Below are experts of layer 2 (counted from 0) of a mixture-of-experts language model. Rows are named router (the router's row for the expert), down (a neuron's output weights, with its number) and show model dimensions 224-255. Each number is 500 + 40 x the weight over its row's rms, rounded and kept within 0 to 999. Numbers have three digits each.
After each expert's rows: a language model's description of what the expert responds to; "comes before" lists some tokens at least twice as common just after its tokens as in all text. This comes from a sample of Wikipedia text that the model never trained on. Tokens count by the router's weight.

# expert 12
router:481474539538464456503496524498472522522516507466466527529461486566550527511466510520500538576498
down0:392573506509502525487506508479543471526458506479440496494472544477576522465539484505487536508400
down1:515518519516458459555522467544422466566520463480526571508526460557470513525474415491452516603551
down2:487504531467498442505476587463468505445501564493547449554522519522553510434423483421489497460501
down3:526466489501526462484535519458566548507366551457568471550495505483495468471547459516506544520538
down4:540425545496480532515489494470580491481493533516527412503525448477535495454452446439498505431415
down5:465499542455575498502430454529501475487534572496500546490464537503467521478459519448531458448438
down6:506429476481499489532528528546417516471536478477481520489503513470433494519429561404505510431496
down7:480465524569468509505554531465497493514520469506529534410461560537477465500534470497522530512514
down8:452498493466518433525566513498459427450540501465534584554481487482497513463496476475483523467486
down9:524532493501551532490513418463492505452456507509457449495493500526434486497511504471501461503489
down10:409484462471503442529468509554471409521535487489518489472450476450482550487516545427523536522455
down11:524548538486465575536495515442473490455546538525500521466519515477518502501454488474494480491502
down12:557490524439494536542534496518538499472510522481516521485447421504520443623534452453483510479518
down13:436553495484553536544500483555514516414455475492467547552481484456465512516504453469549487511480
down14:455493482421429552428432515481600474512475468488535500499477558507476509526414521477463429523537
What it handles: Number tokens in dates, year ranges, statistics and table cells, such as the second year in 1935–36, birth-date days and player stat counts.
comes before: ", ", ".", " |", " | ", ",", "–"

# expert 19
router:470424514491440472491507531532469509530506424459492554574532470485542513589497510486440516573457
down0:561482464483443494476594524568538489524506484517487578542522513465515479493472502388464541488477
down1:542516485531494516484497505470556544507546497512422512539458503433520521509534509517547536493517
down2:483535467516410489460516494488516517485487550464540580459525419504468491503508495479550495494537
down3:490543482397502503459510562491477450507463493505510489493518505538518497522493508529563624466497
down4:493445514566526512553545481480485517474466456446536481529510493535537508571450503455471558542489
down5:502534473442530502510520548529464498652533496433537503455530494556518541495496513482506492497547
down6:488554539568518481540400516475469509540534563587481495472508492435441460492468533489468540502453
down7:460455464490480465520480520515519481498437439547436474456580447544564476486538492489449475519534
down8:514507501440572518399517504485467416454491527601462528415497480489516526448505452505610466495434
down9:483447486496447459409404500431525474466477516407500443501491574527479565464485468494542656523481
down10:565580454552476530532562490512492426559481452549544505454510415482493525519513479502454522517548
down11:501590551564475512498606457444520425433518475498544450471496526505541531484527469460523498478448
down12:524428569453503511440472531457519473482553453528555553465546511529507501552528443531544469558425
down13:499505534432449437463431527554471465503428537505534514518513481505468483480496492480552461470481
down14:506523530487489467443464524457499539473452486564530490527570534448478465473500500506461491457482
What it handles: Decimal digits in geographic coordinates after °/′ symbols, plus numbers and cells in sports tables, and name words like City, Valley.
comes before: " | ", "°N ", "′", "″N ", "°W", " |"

# expert 62
router:483440512514505447497550545535459504519575531464540467513444498535531581574485502511495516550504
down0:492509455492491511466501511501550552548480493510498440469452550481443505480542572409485478453439
down1:463535526550521479511468442498448594537476514496526515418518603504498589445512431474485537493484
down2:456409509519517560471495466506542526480522515538546523560500510505534560481496509462487545475456
down3:583510531464503507550546496480530448520457487528541425491536427481508482518376538472539522488507
down4:509519520485481500510515500515533471468479470480555490412543464521564414440481576599514532494559
down5:438513489440494492519493435623540463485473570484497530510483495455482477491489457531499502471478
down6:522553556490506486512453477460476469520582484480456502520505446422534470466573530474396494464525
down7:484442515484511465516497532505467494526539552511509548516497520607516430493476490558522550511522
down8:492549547442489476444482523513448521519490456458465492471516549493446507460496459519490520451540
down9:513468524502495499513490553530529527494480528536468492470529474501565492529451417545463506525498
down10:449438543481491485460460497517463474471565552505470545504506463465483535480523438558474519477504
down11:474481487518534482478432515454459486527589503505502479519481430429578476495498463555515492450411
down12:492511565465464457484490555517453513417458539541458416484505575479529528471524440484392453521561
down13:504527476470463578509497518512526521382550516500436507464554508521492565476522412518447478464469
down14:514565558465513562514487449480502508448526527455501510598532473484501528455475519523461442412459
What it handles: Table row breaks, divider rows and cells such as Preceded by, plus sentence-final periods and the last cell values of rows.
comes before: "\n", ".", "; ", "\n\n", " |", "|"

# expert 52
router:513446534529475436494554513499452476519535503500488471519438554541515554540450472521532511548517
down0:506520492429424555476528504489472499444509463545461501504415472488471471459434522503586527520463
down1:460473483518504490528449508496555501479451460508510512479455495466518474474505520486503505528554
down2:524584509446499567386555501457480552456496512558521514537503541482510511518479450549567430525574
down3:543487513552539512489513457543473487554433534481526455546527565471532508475516543496561448483471
down4:426475506511556480505540536552595473548502507472438442513494548441523545508545510505499512525515
down5:483494439505489562516489546487561578448505515404529504528499483515522478513518485593521526527478
down6:512509509515522519498494476494458506501564533451452471506508533502481590526530553510561497510532
down7:521445560495534489529460521474493484501455436489382533555457480514418512474513494495433509486509
down8:523464549565487433471533516457480540529456508498489514518489473474505558491464534451472480516540
down9:490530464401543512507518537543522467484499504510530527496544460532539522497539521492480485445504
down10:531486502502522469491544501546489543543544473526462524443497502542547454443464562507538511424545
down11:496514484510519453500553496546538532456549449470593490538439513454486440464481509553431521540523
down12:513466542475464502455447492523498509522517455443497540506453491452485486566436609485434505488529
down13:529474513526541480453502464518549546473496504512555536476450472585429519516422484485525463530427
down14:567480500542492533534524550472478515535523517469503484549469490409520478494444514508478532550487
What it handles: Table separator rows, column header cells, time colons, en dashes and coordinate markers in tables, infoboxes and taxonomy lists.
comes before: "\n", " |", "0", " | ", "2", "3"

# expert 29
router:491419512485459494544505519487433519550553478540543480561458534509548499591483536507482491536496
down0:491528461414464468471461556555486478487505438493531584582553470460536468547532524564513476453499
down1:471463513474525504493484489539545418440596498489492478556527516505513489542572555543441437557556
down2:460541426466475516493450459510437479496487546515518540475501516518477510523526425543507508525494
down3:489549481544480466491566532497491529516544498490418502459400520566518474511478495466515488457481
down4:483413518456445509537401504526570472553494520491497490546442510489433477485472491497534489506490
down5:459480523523474479510517475508485506551515539531484535462479462470550562554527439482497507483435
down6:462531481539541449480490549444460495480556485474427490531498501536501425457504563503482536518522
down7:508513487464501529443549525513533509524537545538492542513528466582501516416519497484473465421562
down8:486532428449558551500413442511497510521507570539489433526396453481509443545497527507514496547515
down9:466539479496495492480522519554470445459502552422501556553552416534541521525484527441492510510499
down10:429504507510522471429466607482533556406489569453494473517532606578515485558489505443534477516574
down11:483468527459554536512469458550474558480508569469449476422560465486511497508442485536545501526493
down12:463493594476449477517442497519541471525512432506448502489526459512461455460507534480506475452485
down13:497415489514541412470464534522437521524522432444473553484500507449471453527444562529465523526520
down14:519505517513521537498560387422483509508480390552576463514490503496439464529567467503493464595529
What it handles: Line breaks, section headings and table header cells in structured text, such as ==See also==, Candidate | Votes |, Country, Team, Scientific classification.
comes before: "\n", " |", "==", " ==", "===", "|---|---|---|---|"

# expert 3
router:531455542539469447522499513520466517524546487467487509523467499526531543542448517504497521578520
down0:580466515443469439597466489444427505517456450502441472476574498551473512515548540454541486465440
down1:479514480465514561510436452510442568503460511531442515528515500461491515477430536481500559488514
down2:480548591501489486487460489501456515566467490501482531492481534534487471479535501589473478482501
down3:451448401518482461524468519517485504488533483514504556529522489563470532505527518557488524429446
down4:477432487462422483442454549464506506511486535482487510509587503487507449513431513463517558495432
down5:518495550536514477429534514505500471511447585467469564475544545500430534516463475460537561575482
down6:523555562504544572504477504501529484564540451482521540535532500507529508476503536455521481538550
down7:541534509426544505525545484491471529408543514508528482521531463530502510549479503560448482480518
down8:509574457495465563490539528517520503459524418466473506538541454543517465486564484456492451452495
down9:431427515595526493542463481473412507471461427576503527479585498508543561558511569497503449542484
down10:448449401518481460543394541459422455434511528459525525518497451487518474525518534550493539466510
down11:513440456516473431466545517508497432502537509448540494576407488510522504444490550499457492479483
down12:490426478482501512447524506536510479437510448448491533507472503419545490519462451489547490526503
down13:550478536494463583484581541496535534529459488475441471546579539456509513526419446401476461536487
down14:481421471515566502490483407435384418525486524471541577523496535514463511482474457526458585528531
What it handles: Final digits of four-digit years after a leading 1 or 2 in lists and tables (1'947', 2'004'), plus line breaks ending table rows.
comes before: "| ", "–", " |", "-", "- ", ")"

# expert 40
router:521462497453417463502503538476501500517507444453484475611483534504539488597442553496476514564529
down0:480529563515547482503613494497444416492580569475500536472512506526550447486460566487564528512481
down1:524548514536597545536495541493515482473603575529506589480549441540465486544565584538482567485507
down2:496496479491492528517512492516508497424524469514535595504547500470488512498495511479543494464522
down3:463479441479471532517509464516488458474474571505500496509521569522602586390568596529517611459536
down4:549491567464501572429494487493556531523498501528486463532512511527576474539433472503540507559518
down5:521428499569535455501464510471468501452452587591518526549591539477533477487540546545493460465506
down6:505441577483470454486535483519509529500499573551551461492500490498483486528486475475506465493473
down7:506538488489425534559504511511449533513501520502521557494490519476594527475448522508493548521501
down8:452424541513452491477488534497462476546443364545608562450521470507516497533506446454540477508460
down9:482559428535498489542520481539477473490546500469491500540418460503447498457501467519423504560517
down10:499545474510524421510494546498534558477551506484526463480481507473497546491533536457493509515547
down11:531575450524510550519504495550561536529589474496425445535522503493496448442507441513410503512517
down12:518436526530478472503529531443505475507488535493414447498526492533623499385476504562512549475476
down13:466496477464524419461502491477493515501440536452487581508472542518525478489497487508531499512504
down14:482491489526571480484479540521485448551491541495449453474527426529545436410480460479463475527469
What it handles: Table pipe cells and line breaks in sports tables, plus single letters or suffixes ending names, like Group A, Pool C, CB.
comes before: "| ", "|", "2", "1", "0", "|  |"

# expert 32
router:522438532523517473510523549484462515540550519459465482505441556547548528521457514523501542583503
down0:455463459494536523513474527507474439514513555503508442445487540454416498485487512488531507492529
down1:512507544540460532485580498516537505527522472522526540465443488461556514464560478524582522536573
down2:463574516525559444505528435526490493400444566546568460464494528519466415500566479474504499473446
down3:522535495551488515455578535421536543509434488459523408554513488439441573550519521455565468452514
down4:496417503483498505494495475522519472456531574475527503471500412542526531515583519588423459559505
down5:476469456487544447529539488541520524484498563456553377480492517527499439478478470533473493508542
down6:573503527472534475455520457462495528466499532502513529476498475506488556494553472513401434479487
down7:553467455500484545546488521458491507517470474450475534474442577455489514543517516446492448550506
down8:540456521470486473570486501477514515482440475470499518550475544550447549522516495483511419531416
down9:412401477453507471456525538519514537491465543524508614523459523556449543453445562444499546500537
down10:468558472541435534417474516490577454568485535454541522545516534552493487552486456559458511505490
down11:496522480520526445429529462507488522466500506459498595553498527488547473473496495512505468482466
down12:529509497558480546517495483409479565505511505546480544581488540468505466450528540530574461536461
down13:485481508528491502493509443520406486527483491445501464431462477512535502459521559534500498463516
down14:435515564500483515493471524513461468459495550548549551505532568559431522512518494492505482535518
What it handles: Pipe, semicolon and dash separators between numbers in statistics tables, such as | 0 | 4 and 0; 0, plus score digits.
comes before: " | ", "\n", "0", "; ", "–", "1"

# expert 7
router:550439596520474467506494534493463492525534477417457483524468531500548522553459493523479527580527
down0:507521499510526504459538514505503508528553543458553557514561419509597491476459547516579564448458
down1:479523521532475476447508477457518465499471436553475543552444545528429499474583463501480473508461
down2:460406517549456501559443594481556568518431465482477538503487564464562537538534393541415514485504
down3:502553509536504398482536573546555536449527439504523527495460457531469483589537534466408414491445
down4:505548470540417498503510417480415464561530495532512557563486515494542495497543485566484495439488
down5:325504435478572514481438474529476480483455484577447469494514547495456506492488548481546481580517
down6:526528557482501476480570485497449509511524495462509554567518477506429529496510473480544504522546
down7:446534455495541500476504528525541471528475557520486484530486553553544500453509476536517509445445
down8:509460518566531572467544497579556450501483588542475470507481538531540478492511494510502499397514
down9:525435524483422519479559536506549448511446413456452488562574537515496479499481462506499443458510
down10:524381510504504501486509546487549490528543462570522464464570503510496533565524458424465579574503
down11:580437458558478511507553538441538465547502417516538498573494551557518470481431430505542544526485
down12:507470451462512601513461476554513502461467512420499612492471449534473513493482529494510513527456
down13:562566498497524523455555532515537414492511442472486484427461446450478528513494518423522485486525
down14:479498533494520473443525571465548468566471480544544501493456542495488478446505446513535457464464
What it handles: Sentence-final word pieces with periods, paragraph breaks, the next sentence's opener and mid-clause connectives, such as es., ")." or however.
comes before: "\n\n", " The", " He", " In ", " In", " This"

# expert 22
router:509474548527527457518471497476476505564541510494490438564466541507502516540468547525483553558457
down0:528486512553476469519446480479499479472473522459470500512544496554586458442473491475474492488514
down1:489473480493498549481538533464560466529456480586486530390522489586448442529521501462453536542506
down2:540530497546499559490531448519534609469518507550466530434450537512561411493439519454412515559531
down3:501553527523479510546493503544504446544515485529472464531504470512549532483491524534495444534511
down4:519475446577448484475526429475392532483483519516497507392439498552482519556537458469522527567486
down5:520493522514472489492562496487489606534471474505520480474439540522487584540497485538502560549507
down6:485540493476538495516538350500540445450455494514491527382498475481527486500520547473497468493473
down7:431535452492483530536539432543536522550494464518468511582438559554506473530499436517502560477502
down8:487505487494481465467513506500548413471469512528508472595454458546494489517457459505524495478540
down9:452511556486478593500470520519447494524528531485497526538551439519456519540484534495500462472487
down10:489505599432482498491477545558482477564549500491509514457507525485461497493466523536503480411458
down11:449503523469463544572550460485449578474559509427424484504461528487509463523487553505519516589549
down12:491515540474500504511517564511498457500509469543503493442444511472541499527464527443545425468502
down13:561434440500458523580478406511492523519558473510546493492523510427507574488496454482556476489520
down14:439467563551469460453526529494503504499490553427425518459503517499528478492461531508494511535510
What it handles: Heading markers (==, ===), sentence-final periods and paragraph breaks closing sentences or section titles, e.g. "trad|ed." and "primary.".
comes before: "\n\n", "\n", " The", "The", " He", "In "

# expert 36
router:523465559536468474551462544510462551543529505491520533571470512550498544540443523577508553557464
down0:433552537497587520516442502447477509475504567427475528482486438458533493475515538489558538493447
down1:533524564523574470457502507559518424546485594577469497487585519476451517468555463483527559554520
down2:499463530481531437436522478518440515536561490556497596460504514469476456500436540475516527503493
down3:575485560536474481513501432523527452476468515497497454507541440555466486511454489474435450527461
down4:500511484514563547486486512466504520492522552512490421554475562473430519412473437500531482534559
down5:544482498491573516498560515547586481491463465585543481539529442492450565507496497500484493487496
down6:500606531533487435530522513491515553526561500496520544458557438529436627477467474611491467508503
down7:456499483476584519506486478538485477494429565441513500513494450512606438567494473520444416499536
down8:518518499558478530523474555531476502538447456522531548428402505532407442456557484492495459443555
down9:573441540542503559496375440477521534489507490500552555513490521510447464532594472468538573522548
down10:454519466556501488449523478433460483508435539413535579521525522472470449412507436497587518516512
down11:493455516461477485536495492461518535483458487564543451541507521489482464454492601566484367461483
down12:516461436544442485527555455518503500541482516434463481462516584509491506528497493453495512441525
down13:526490512420497502467519429460447482548503563470445549488512491466473528441495492503517510498481
down14:438403513480573506521515414423455525480501478499525452435523476455541522453545440478458477531530
What it handles: Numbers and separators in coordinates, heights and sports league tables, such as longitude degrees after °N, goal-difference cells like "| +34", heights.
comes before: ".", "°", " | ", "0", ")", ","

# expert 1
router:517429510509488485519505526577462497489531538455475477523465468519514518594493528508455489563551
down0:533489527475439525496496443513506459547503480490456516502481469431487554547532469522502524529475
down1:494478480521508492514486509465529439519496454505562453478459483485539534563501494425544444545499
down2:505554553566414497485494416434494438518539420553499561546539504533403458528537476492406432470493
down3:514524466518457485527513440512490584491479516479401493427527458439508571476476458517510562456462
down4:492527463507492509452457451533539482463520510500491517405558504535484485506490486460472424509517
down5:533457520572445539495425554524481488486508488434475504532463475598492478568482512541514453516477
down6:454496558596528554494543518520456523501413530496608473488486501536482471475494544440481533504501
down7:510517488460513567474516538540540506425489455501554407492553537552477442545485537413511542528522
down8:446551520457454439442508555520531506504463427562549527460509483560487497567459499423480474502481
down9:466518516537520530571417500537436488509533477488513494540464410592482491457556550500569487461419
down10:484518461435482481395472433488531488474482553484473465537525533516533498469454521519511448553513
down11:507523469477443446554502574537524540550516426503510493461544507495434503465468522496492390495516
down12:449478473439463470518440483481485432543438488492521470499493504458427492563521487437547493512540
down13:492516486549441462500482500458464565518507514539458498542593483472506484483537523509424504450474
down14:538533489547445445608508422457514506614576512482515516534530485514514495464457490521561509453467
What it handles: Pipe separators and first digits of cells in wiki tables and stat lists, such as | Win |, | Democratic, 1932.
comes before: " | ", "0", "1", "2", "–", "3"

# expert 26
router:520500546521488478526518487523470506521528487413482501535466501519584520509500485506462537528459
down0:503479504530505514487540493512511523486489464494559457521466544519502489539511463525525453543498
down1:436510499456513530469571464499528503436428483493565516470492520500527474496481564516571551515445
down2:562437500575506491475510424475482502561536487485581441543521469492523536531541515497516539409506
down3:450505528551471507530521494520477493367442486523511452527561468556549472503567500498479444503492
down4:556520561531571485524524424502535484486530531505462538483462515497541533498454549501471495477514
down5:443487446449485479507466507472480492570431467524460487442498451443484554543478522487516561564426
down6:511477555516488488583521509505459518413534488478533481504478491517536513458513512465476500462474
down7:572559485413454431511482527481535475451507501504487551481449534452572496517425461455498470515456
down8:478460510593500549540454547506468467478507480489531423539481465511502445515502536441512523510553
down9:511568493481464543448462564486530558478486472558466501552516515542494478542558532499501521432538
down10:444527534461457447477527546470445454444517497512503482515501525482520442451518408518505482477444
down11:495414496460487549516566464426468501484467472543515483488506487450448482431496473537495527529420
down12:535454442561538508586457484491481484582458503526550466474538550488447525550453484477494529423437
down13:462548499549514476506467517485483485531531553521527501470430534429460505511492486449537575481471
down14:463532470461561483484502490432544547473510459432532497579418497448549430540493555446544478556481
What it handles: Date parts such as month names, In, of, commas and the first digit of years, as in In 1975, spring of 2000.
comes before: "1", "2", ", ", "016", "023", "021"

# expert 45
router:524400530568469477528496526484456486518561497435448456546456514514519540557473490515495532548498
down0:512507440462508448527466532527537485538549512506453530515516567505450554537492471507475492508470
down1:473532490468463514484528538538538505532546469529500534511511488530488356429481484481518521493450
down2:539559513492457501561493447518530515559490558437476478485444480455555552465441464498466486527497
down3:492470510572459588508403553464588443552513491528536510537514527502503610504525458537498568425488
down4:482418547520587493557528540423501454498518538478502492480507440507516540560511490481483500538500
down5:506466486479495462492498420415560506406481547457446498490512483499485561529523538401471502492516
down6:438522386522453472428548546504502534464514521546544567551459509540454489526504444497523523476529
down7:563506503503545468497510442493474511509534585454473518486467441437607472496483490452513560545445
down8:508554524494464592536486423544574507540578533447521512444473498516481556502495571498464522479499
down9:562517482473442539480483416499461491441489452456479525441507485525470472522544586514532444470441
down10:472552436456445459512560535531435523572525514551557483468539467468536448554499516446446456436543
down11:437471425520567501558493651505432464542503510447478487488408503453445525475473472549552524488478
down12:522511491508603554467467428560507488512536538437422536407488480480507529482520480498500560541475
down13:472502477496528521489520498487484457566531464450528490512484487509536560574473513481470551489493
down14:451418507464479526509524526517497520533493440538443463430570502583546504509546473577461477548443
What it handles: Periods ending sentences and abbreviations (MX., lb., J.), plus decimal points and pipes in vote-percentage tables.
comes before: "\n\n", " The", "\n", " He", " In ", " In"

# expert 51
router:553461546514466460494552516509486504556555480465478486537446558550544512558441501545514543536501
down0:485496509463509493593493497505473464530512453510513443510547511531464518409517525508500447495476
down1:520519469535507545465505535506462499479512482521503500429539481446464503472499483484550546530519
down2:569526515527519515448468463449532496481506436404551551527480538485544439482560491536547486480478
down3:510484459486519528481488565455525493512455468412511505479498538585605457522510526534539479510495
down4:525529527504534469522519443466466506554472521458418495542557484511482554561538474531523517496550
down5:508497531448560590496507533568543469498449491518491523423430481438503571476467450433535436507477
down6:495541529444527496542466499578541487500568522529512516532541495494497502411500536524568484434547
down7:461510524448540450553508496568498449390537479490475502498487472519447437459470487509512484517572
down8:482452502494519555558507478529450514511492505573438510496574538514480506511545517549492460503475
down9:511468488549524533520593433480457488452450495496520500565502489456429465531473438452440466505419
down10:507545517594487559457526498488471494508503499502446428450478554490490438469609511469485543556546
down11:571506473533468492522556454501498481469498530549511470528430535433460428564508533515506516458497
down12:516475536490550546417625476455503511549482496560473522405487481430479534517513481497496512506532
down13:480556524504519603515483513510468554474464450443474528477478518533484414447490526527533451441493
down14:538520531521487509491512540515541510508464516476531454542453578516522460530528498529452514511440
What it handles: Pipes, dashes and digits in sports results tables: win–loss records, game scores like 6–1, attendance followed by records.
comes before: " | ", " |", "–", "\n", "6", " |  |"

# expert 53
router:499433528510496461539482543534452539535524504474491499545455543537530523537471539530506493547485
down0:478492501509482543461555514473578443500444503486522515520577494472505500467419430402504473488539
down1:489550518412460453516475517479528436492553482501489472560555476499452501489475475509497445517443
down2:559531491522464490482535512528497531470466487445540465481479488514512573510478465510541545513530
down3:522509495474524496547530523508447470536495465466465490450471586531467515426426453453512510534509
down4:494479492507511526494492509506465552502446469519526467458504491518473571490464539516484474539512
down5:516480485547535455536467529451449443472476497537486530520419426486456566554491515501566526488579
down6:398497477499459541513537561484494474560451403485591500517446503417508450543508487476506474511588
down7:479520492525409504516498462469457533519550475482480523560532494519516485555452511462456526492553
down8:550468529484468522512549564585554522524478477564418482559572559513507534514463546476502536457479
down9:498501542494526500517502478496485448486527542496477506563534525532578508457534476548503525586489
down10:526447536494456556370478490483586488488515494490490471556560462564494447513560495531531499496497
down11:469542475547511480524537525467496472495512565567483498391493529475444557504509518527477554472588
down12:447587492525524524466475528483440532409547533521546511508491488523458530488474525514462497470516
down13:518476442439464545537478532503573507472532486476484488483532497488503572482496493522508545575567
down14:499529570520483544506508527544489448458501518465492548547505518504477484498459523491491501483536
What it handles: Pipes, semicolons, parentheses and spaces between numbers in data tables and climate or statistics rows, such as ) | , % | , ; , °N.
comes before: "1", "0", "2", "3", "4", "5"

# expert 9
router:538422561548457467580493494510473510508516503471462481548467513525520520522453480539478547556490
down0:464501444595497460481530498480585471474480554519474546493538521503505510529549539508556469521471
down1:545504497493455456506487529491511479613493477491503469469570467523519479442513503473478461467485
down2:501475505527454547509520500519431544549480524497502397502463432513499453540512469455541509569466
down3:580471481525488521461458510549350451531505499429432509500520436502526493482461499483523508446484
down4:426561488503478484493579506481521468564568440490480457538590512558424478477533463549487549447512
down5:537516451562485478469515512490505489589569515482450442508497504434468482536503502491494577506466
down6:570456514570537420553450503614525556444507478469460615491481498506529501512450487467530463518504
down7:497531501413504481461485445561495424497558528565498498492438425490511467532496534480453457501504
down8:457488593506516553468466570440518528547499558550495438519525463428560475552505427504512480446513
down9:537488497470498440501451449514417431501523540535423557504570550483450484477480501434487546466557
down10:481499484464507578516586522424505525525579507447541497458476465528515547513473523483503483526592
down11:443483549412552528505489497456483501474508596501525450535480477493527450511498481509518531543529
down12:488494483508471461491520562458425516500518510595461490491517484436469434509525522473466533440528
down13:467524458483501518488495517570465583506540459522518558439481460435520479492511472493513480522443
down14:470529507441418485513458433547496476560549492581491481534461483544510527529532516450481544555470
What it handles: Final digits of years in birth dates and life spans (born May 7, 1'981'; 175'8' –), plus following dashes, colons and closing punctuation.
comes before: "–", ")", "\n", ".", "),", " |"

# expert 58
router:524478521517458463511516537511454523542570498461495484518470488547563534524485521520485529572471
down0:545447450458520521499435477523518544568570483547518500534496488424505476518482517464537504428525
down1:542497553499481535473543493514548527440509517507477490527542515499518484528514537539543486488488
down2:486489485502510537558488508513569487498513512603519464545509557549477551548512496497532552501476
down3:493467519529494499529543494523580506578573540490495410518498495426505456546538531538497545457516
down4:541466474462511500533491457506462474479469575553492507549585488416484413432526490499520443460542
down5:486421482501551482539486399450565612538436508485493551419454489531560577540478436537553491640505
down6:431501522532512501480512550427468430585552526511518465519489549516533438489520481471540482444517
down7:560482487517528529548544495473518516453564512468581495516400544449469522519536534532510531428498
down8:556481541512507465437549457475487507506464448467486471511487460418490523462452489535514476442533
down9:542480527465390511521502575538454454436443507439528446491496519489470413525495579544522475441515
down10:469501432455521486487483523548475421558431474496478476511517453463488494548534470516529610570483
down11:568474517457490450537472494544504512529531427564539506541518507489447425464513520413533473480486
down12:472505483502446505555550466536533476556566509519563502445478432580553435520556472493539472550514
down13:486468523572575464460533471429439546455458502485485495506537517414442507483530523449458440517568
down14:500474485485471550480503553393516481528475528437446525428512505530554535508484507482451544513512
What it handles: First digit of years and numbers, mostly 1 or 2, in tables, parentheses and prose dates, e.g. 2013, 1882, 2006.
comes before: ".", " | ", "–", ",", ", ", "016"

# expert 61
router:516491521514460443507478567492463506525513484461440472543492535556530521515455540546469502561532
down0:412542516540494487583496489465486554545507467454492487491487553469492469451530466484481461422484
down1:593450549546535529508503523499483512629475537462537480437481477531502487471514557527502526495485
down2:539601481465444474502456541520561494478490551490531542568498424549527498532422493517563486500479
down3:496587507548495544504561562504503485491572536459531519411563538478496519530489490487479475410496
down4:463480437484495424483491504515541533630577514500475464545489530487494513477504458524511612488463
down5:516539485556500524469509426506527509469454575463493427480479546493479521475499489516480559556513
down6:587519503469540504527560470500541552486504485547489528519455548516485487496459447483555440531477
down7:478609467484518468512423589487520552506581458464482484546476541457492540536489554531522485547458
down8:443472473517586517512450525558484492537495456523533509460505542464498393491527474534530564516456
down9:509478518515570418506520514488409516480490499527524518467460480530502478500500522468508522465498
down10:511527426504489445548454507489503447563573500505546464489473517464582532561560469549470504489529
down11:491543472538480535566548504570449453538508595513457516496512488492501612470548445526479504490510
down12:476470429464455501502497537470405567510553349458484503476584425538568453500502543490470494510486
down13:502531509469482490522455517473476466555519495497527498529490598516487471387508438480473509534512
down14:419470477523493425450496502499526513458464474459458524575440483529574493490499547457513404408435
What it handles: Digits and separating commas in scores, year ranges and stat lists, such as 6–4, 6–2, 2017–2021, 0-2.
comes before: " | ", "–", "0", "1", "2", " |"

# expert 38
router:509478521523468472508490511509460482501563491448482458523445519543552498537470509525487561571521
down0:532505515510481459531431485457479557479478609540481492540516518467486493493481509541509465493507
down1:534486508512466494550492511431581465544515534516580433501474530548482454482523534589484475491498
down2:496596474455538483448527394486527459503527507483485520448524554537498444488505561501590544523434
down3:427430492478493537513499554507498437506509515503524527464514447470521544530519463485532545454473
down4:486502489465458453527541472554525499492546536498551495512467416526496521511500490543455441527500
down5:504504536458535477529484533477528488492420496586532513595528417485452463438498472486477512538463
down6:517561441475461492500528482476455482540506521513515492454507537574491472533488474505464562453494
down7:440602491537491486497465472478589542481459574505538502445480540582499495495544491518474545516560
down8:535455553448474481511585450523482478450523473545513568465540526571520458480568520515462449506518
down9:474504528502517530471485588540485461553539507499470441411462578455442487441482507612528571421579
down10:510494578454564516515483531509461420557468476539544518521436558468511533490487532430517477527515
down11:514492554483428530523575564527504506496496468543436550495506512476555528482519435462530510528496
down12:458589464541497472511531430526489465442514530527540478504458414474485550482518529515513434495501
down13:526474519482493479503555547477495489513522503493510501486459408557544460476551467479496516511476
down14:534554455514424392499507472513538480513527506526518533470525470478519517472465582494488505504499
What it handles: Line breaks ending rows of tables, credit lists and track listings, plus initial capitals of first names like D, G, Thomas.
comes before: "| ", "|", "-", "- ", "  -", "|  |"